Experts of a small language model.
Size: vocabulary 16384, 111M parameters.
Below are experts of layer 4 (counted from 0) of a mixture-of-experts language model. Rows are named router (the router's row for the expert), gate (a neuron's input weights, with its number), up (a neuron's input weights, with its number), down (a neuron's output weights, with its number) and show model dimensions 288-383. Each number is 500 + 40 x the weight over its row's rms, rounded and kept within 0 to 999. Numbers have three digits each.
After each expert's rows: "comes after" lists some tokens at least twice as common just before its tokens as in all text. This comes from a sample of Wikipedia text that the model never trained on. Tokens count by the router's weight.

# expert 2
router:532463488480518532510511553537501472450539547499527453508489535454391509428548502472432502526509484517467529584459448498523482514481437531449452519489489503512456528472520545520450472487495562532511459509517486473528530447492471467476488591540506542469471457519553473435499468589487524524
gate1:420450536496535468565469472542596486490451520444477511536499468485535543476479461453560508489608452496506481490516523452498543492520526523454486456544608424523480501464475485535478581469536473480473531497538509526449519558453510428457538446520432505544463551477447621470484565547465520489
up1:470488523467488497490450519425504474501480507454497552578514533443418483454458531497468478494517476473517417501483389463534520489499528571497505516490454495524495448478474495455459512498504472483493483442480447501546475458513482529506413552515529478510472395481480394541557447487518449466
down1:494491486548512462451477505449547462465544489502503517501524505528488509518465553457438497555506516552557488467562473509544404500527443549542490519531489507515501498539508475539471517529491439516452485497493477496572496496507478562496507472513541507460433515518537453438510448499555500473
comes after: "\n", ")", "4", " Born", "\"", "%"

# expert 45
router:467486493349559448500477540540509512439516565475520436477512581526394434485439489496539552508556509487441566508463516528542448476486535493429509506548453506500511515519502457531515465501451567474483530447490483500487496525461501513491534499522564508545527547545477491459523540599509543461
gate0:493515497497557508514455507496434564484493422478470561548462508471571480531580460465522515548498503509507555498451508504513499431526533431509504459547483548493472481504526472505511539478488452544514464566531527506519517494517476440600517500456470481472492435468524509558497496475509423493
up0:564534499502379471560462510534445536507419472463530476530513467551487542504487484541564402603420476567532516461505497456482504478478499535455447483576548494520531468487461481484502448534518439493447523414489545523495534482541469545512403486544512560478496482514490400444562511482440448564
down0:588447474577432489562618544361505478496508479515521544527475430490570534487513521435458517491459457529545478566466492557543474598533495444537568541533511488513545497448491532464526475571519528481521488512499555456516556483501524516449446531534490476482454536463511529517524484541427533466
comes after: "1", " ", "2", "3", "4", "5"

# expert 28
router:469483462423485534538530517490495507449449512512555481461437531557455521476501556426564488453468471548539509511478474528494527491427584529461473511475501543464466518540467528506519481507509463501531462535453494516508491511485525523560606543513516464526507576501493481475497495571472469509
gate0:456527497490538509465518552478552472528487473451448524533500422450472461424522448489437533488424516537513439517543408469450505522523509497503519497498530528545550511487565475504460544429460552523452484496483530463485527510457481484518454517491455498412465436426540468554516433506503512418
up0:553516517507497529525517516503493451447497580455539493438450537573516519486415543535455512579497420496528541491554464540464477522438481549513518506438512544479540456537558467564505380541494462535566434543565507531575531519486488566577505541529508502519494554465509505488565521509513497523
down0:522451430473450456466471513478469490388566534420558501466465520483535462506527493479484511487461581490509473507527514507532473487486530505469469569539501488500474495553522527424448512383447449541454561417514505443490517545532459462488523466520530387582469483451498516497468536502528517493
comes after: " ", " (", "–", " $", " .", " −"

# expert 32
router:535505575427505544480480484536493524458526544509518501541412456446428492505505483488430542547487454493582468542501522510474564441531472571473459480521572551583455435546455394516447525493438577500467482450493514567502482562473508573527499552497521517507463495479520504465454460612551515504
gate1:551469515474407516495500532453547549539522553487497475529474532510480561480473467533412487498496466575537501496532448538531517486548523533515518536514450495512496524490480423550472523551464457540556469415604527575540497515542474471430445513437458523535498484452496446487534532490528526561
up1:401493480528444472470535517506547509454495540524469485547517509497458486459402511495480486541473544409451438600447507512486457502475497575481508445511536556493447500568484467470499505571513420409352515569431410501468511503572496492511482484549474465439487460522504568609465462470487468453
down1:519477470542473488549541455537522482466553477520543523513468547545528448427470482631462531515559439440560459488475521490557549458487495528459519531553484484498500552468529479545477491541490422496479501505490504555536531503573488433495458538507479494589502474491534551572559465516414550539
comes after: ".", "–", ",", "6", "°", "3"

# expert 24
router:494440568386535547581479478511447439475436512441434482479494527496499511509530508439526489530551452499530557553477475498577545495500544541427505480471465444481457530519512480443430482547454509503538534484505441512508539523558469477553589543542485579494542507562564550487521536544510478555
gate1:575549516547547466518452550476532483512398504472457545486506474486465465492496512460536518417521455555542543444508489499519475517483619488493528516506448439450492438521467519487508570465510502567565444509424481576494482505545472545505532598443508531546531499450507489472502539557499453577
up1:503452577555451461523539521508537512513479489519503410508496469459499444537486477455482507436478453542462509508436518502519496494575477450503545487568480496527495547498588480488457448513558490538413531451481498530556495507516531439478538501533456468462494528462563510518505512525507546542
down1:444476501537606530547534472580472472490528479583499477512501502446547529536468456493473464425545521464451508452546485574497479473525504513475486434490522498498509490487561463568518615473506538564487493494484498471440545540421514503478498491468490499458496476527491519470444545508489515530
comes after: " the", " his", " in", "s", " a", " their"

# expert 31
router:528462481357529516529515532526494478483567466517539454451490505499369516473552477516478523445468549506557581522480466507518522547407597535396483523549447504541491526473397502466488461488515535500461561502453522447499556535464548516477528476519519492462495540520503490490523465503515486530
gate0:535508560604490503452434477523570537505476508514473564496520488503388498546475588488493512552556491438477406497532531500475514477504506491501466489493501392521468498516489477483453544525458520487445518448454392564471469494515468498510547544522459455479485461490559514596486492521522492444
up0:520524519502535549579493481548592503621531456429462513504493529498494516508440495554476413561492382562462567540510464481495517479500518485462485495428534549516480496442519513496464573569535500527507498517508454522500531496499502468508477508580467495591512472504539516516473492529500476519
down0:595527513511454512522488560514496463417461530528531551470455514513519591485497547461564490525482513541480585553526449498456459516548510472494491483611514495501486509448514443525478412497475529579498520519530469507490464494500551594487473507525495527494519485479455542517541474453508501569
comes after: " |", "|", ";", ":", " /", "%;"

# expert 9
router:523477459466462533461428474544440578451592548541531470527493558524373523572520573449489459502499513489514547552513540521514509436509439544441476465513408527496519518493408379526512497509512499471490518469505473560456456520541509546476539499516496541495456493519483474429480471631503525516
gate0:514533471491389439509421490429476575530519546496509451493510509489458490454601526581525505497434470442471543522546467468481531470501508464488481422474503526464472520521489464559458458474561496509454539526506523530538495487483466481498518499458552510513485486479511541509506526518497495442
up0:488456528435454496449425556524528525536476570504446447617490530517523489469498461470540472518479490497537420423543513393489435471505499509506445501505475536446484451503515502520550429585505506518426576534463515624591497528565532492564546511457499496431453495435413514523473497481506566449
down0:467419522502547556462477520511501557471517546477444478471497504469576486521547501523521598541515477499508529470496517473526463457528570495513527535521545490486535561580523526470559419518451480428584451526526472517528548493476542528472537518443533480550525510493473479512429562491498383449
comes after: "2", "3", "0", "5", "1", "4"

# expert 4
router:500492508377514506517501511496486568506546512546513536440480510471405481498509480518496513508526500555541491555498475523471546510451539463465402523539462576474468497434429507539478478443442514484590542529465458485426472528503430503516530584540453559461500561451601530524486492536450513528
gate1:460470468593548529490449558548510541507483435509523480493480543451503486494481571496578446453523542496446538535508466514480461549481411575513534557502496488512547463576504492557493440446492552481452509455542466520502527447499541459529525465560525476544495525512512539451484505496533608493
up1:452478438515558522489527620501563578439487532493407537541499501423553399518521522520554437432528463557485493506520485533463517518507458539489509546547537442495458566545456551564547499475578452433473548535500539488421449548531483569622495437487565585487459523492544551450473493478486575450
down1:494538509508480538441451555506526560542550483475515441505485390509501453472500544500570499398598411469536470539543472500473523448521529525555478478464582509573451496457589496549485441485428441549479539464532494600511499463482536524512491469545469558493473469494446562468476461548504557530
comes after: " as", " \"", "-", " the", " a", " ("

# expert 48
router:514530465491484555502498512500524447450511477448450523487512539518478478491463530507484504514473458501433480506497513535536462465539587495487420532535524464516495500484497418555494505498494498536459471492481530546487477506518498529519507603469527494475433541450532513569508534549555570513
gate0:372479510487437544547467550490538509536482504485518514521531547529493552519459592458454486437510467503508534536483492464534581443527467501461536532492465547418480494544518533451474490471521511524521496458480539484443511487520502450558649552481456419539480432524483429505521461527489511491
up0:478477517484472388497479536508475397514522509473485482454477426476447465522497460462395457531565484458542495533526436593529454498477522560488500483482533470558496504490509372523506536517487553496513504558417458535604550548459475500478457465501499578409485506496475502485480485531481485451
down0:381475452513427566489396496569513474514500503497470522455412448484581511487505554483430503524483510548463514538526511515478528473505565555429516561480480491558548510477481507554473496522535532519534467450494445485618484416518502527523539495464472491487477447560507576492470496493531507503
comes after: " |", ".", ")", ").", "\"", "|---|---|---|---|"

# expert 56
router:464469491395546524565530476509491461465543491488523491416457509498454453513467584567533473566480532523568531531550477503493521485481580526490482508486499554442457523523438406481392513523417507532540519512438444503558478451450542544532461549509477512452585532566445471451486470478538512512
gate0:495531512460535487521470464499532490516449559425501427552608528530472503489572579448467455609562449481570523574538602481452522458562462528515477454486530427495533474470468483533554512435634536498512504567499534526523471537519480512420487477561496536507481469483505499508534428492509490486
up0:504490500489534532455480506478469579447432453469561491461450522412447469504575500531449519457567490527510531457497454521475460511462541527485477510474498493534482530460489521457569504531489522441477530600599504479550515481503458500458522600468546518582498428468512448499444473506514482569
down0:538510482487531519501532508444541409449485490502489524454486429523513474547438428494610552463482563497525450491534583513435472473559520417525493498543473535547499499432490500527408508534489498535561469491462476518516508501524519449465518472465476601477432535505490495412536468469512478525
comes after: "\n", "==", "===", " ==", " ===", "===="

# expert 44
router:479542479493524549567513491513510484449571521470536505408438518515477457513491493533522594480494523523497550543514498542476472529413446484414512484470524519437531549497488447487564484482496516527474551477469515506495509471500498506496528520474510573459487485474524514486467507565554505463
gate0:491536528489535523447455499517564425470462526458452459542565465541482479477501478554609507445521553539500469506510499492510507500395516528457448583549497570550479532529526472497471471559497490444559517474491493489576456481510500507406472461565536506484503497533510598501422531523494514372
up0:479490491517441441560449560522478524421502468505489512524512545475548519574452517556517436526526479584488461541525502486446451470462489437414522557550480539486510524497517531510573503539601463545475515551496522482551450499562514511531491464485482544472536525447499538490477492446487552485
down0:512492473569384501526439508568473476460479511515481511557487468534523483475467449501478542523502496522558517504515490516536451550517361461506467473489432511517538435487489526536485481519552412523461527483506594480514464516559491491513535514472518517484507532486503525536520462435564541508
comes after: "0", "3", "4", ")", "1", "2"

# expert 57
router:530486496373503545551502514506510474467490448530531571513449450504420498505508511516502511502554552459483543536470524513483513497462579466480520483539494474528457495502485475474545539499470576529434551479477533478425517484503492484573483499458501491478456418458469484441517475584520452513
gate0:523523507441547555493480407495481490449480508533492540495489515491538481496520480468560499449530502416459466502407464469543486507468532448517460546487555437463502446514459519437493495490439470547562502500438472486543661508499592549550532487500449579462561502490553583447470481535559407477
up0:538503540428466493427497518541433519444529508489534439489481533530445532459464501591482535480497451465550470496499472503495519535597484420488485431437494499498404519587474517511523525492502513464445436509576511544504447505503475475543459484512574520461466497387445478500447458465520541467
down0:512515526593466524520491523512552387487497458485544544460511473552541538477499459434505463499480441447505538540509440535483531559549499496433476435521498481507472552517501450484561493517511529568557490480595478522496463490479533509494462546468491480534513511515488501502498543458409502447
comes after: " the", " The", "The", " a", " this", " first"

# expert 21
router:582470491386543493543564510571561465525528529493518574464447546455414512530524481482518427514474531467545562516508574495554570453408590548488552482512430479557471573529451443507533436465474633437537468551446540507522479450474403540473486543476593497545515574539523458485551493524499519491
gate0:517491500466495503391486497529467499488462502487515492482508498544527471528541449479388483445468519530443441490547475491525508491514484510568520471438497433525555419527465550482531464511527586456480529551505529440498530506476487472479464511494516471554536413511493406532523582469565506463
up0:452524556517535403541558505457480481501471518547405476484553473500536513485469454467487506508518495485488437520512418526494443585480428458499479421471469509559586530502472494503556461509516581496534535479512534552489500521504537532471500466453538486495459375526451443497521477471531481571
down0:525553475494531541436570483490464458479520427516525483462548536482526565448526500557499525466424463518523478494492522502506465564475389497470497564465575543522512458526458495478520511510482412551531474468476480445422507506501541535469485545506541543570498536457469517505514561525485508521
comes after: " |", "|", "==", ";", "/", ":"

# expert 13
router:554544493458513536533562489518504469447579574483531499434459550524408536579500598510528481524586477500515511547529507524480514465500555508425477502511533504491523585544468469490542486458457456501512508517482460612517520499493470520530530514542526562461456520479465509480495474586436478531
gate0:465484510467493493492486523495501506553393481545481462505532500529483524385550470491469540458447501454451476506478422512528429413445507458540469445469471469535507496486485517547471505518434488538493493468488484538552478505485510376427479478519514520593509516433551487513498468575549548473
up0:504497467499532475578527513498553506520435453503549484484519493534506461505517498555515575505526563491490511520503498465548500462441458533501488508489459542485567521470538425497481490536493425489488420456463460486539566462498422504457475470505468447525501519583542473521494516454511520456
down0:492472538407506495477538535504518500492538551495454528494545565490520492483513461400440484467465535517495588473466496529537501473460508493502537611433452521514519521535498579515480529516505520483460525529447488460520539502494511530457510469528529491539549515485529511525580488496546573380
comes after: "-", " (", " \"", "/", "–", "==="

# expert 3
router:536528529420516552541542467529484540431533510431544494536449560488485527476472528478433533490470499510553532571481492528494513446464500496444396528514539514552400470558500453476548541461461557458539539490515489493460519452506452478451526522500488477531509508462524507508479545519475512463
gate1:536472500492477563439434457563470488412530520454451551502466477498529462527530544514539522449453501502471529537531448519567502519499472479497477456440487474478523494474535480454542480377486492524530490564524550462438524436512486532509548506552474567519425453443495479532504538455539575442
up1:511459513470473513527506597488563538470518507429503438495457500461521497506475448545550482501511558548546571475480560451497503559464512511459544556495533521391466579500453497505435489597504479443500476546436430516496550482532526400542467545520497540433400525546480579499497496477576419507
down1:529465420549527496500506477465489487548529516497527457480533464515518464442473545509433474527566533425510548467469494514454441475540458477513540509463479498457494497492459559498558477536456500529531462503507458417517488481509534490518555604531430483500551473536504600440558515444501455491
comes after: " and", " of", "-", ":", " a", " by"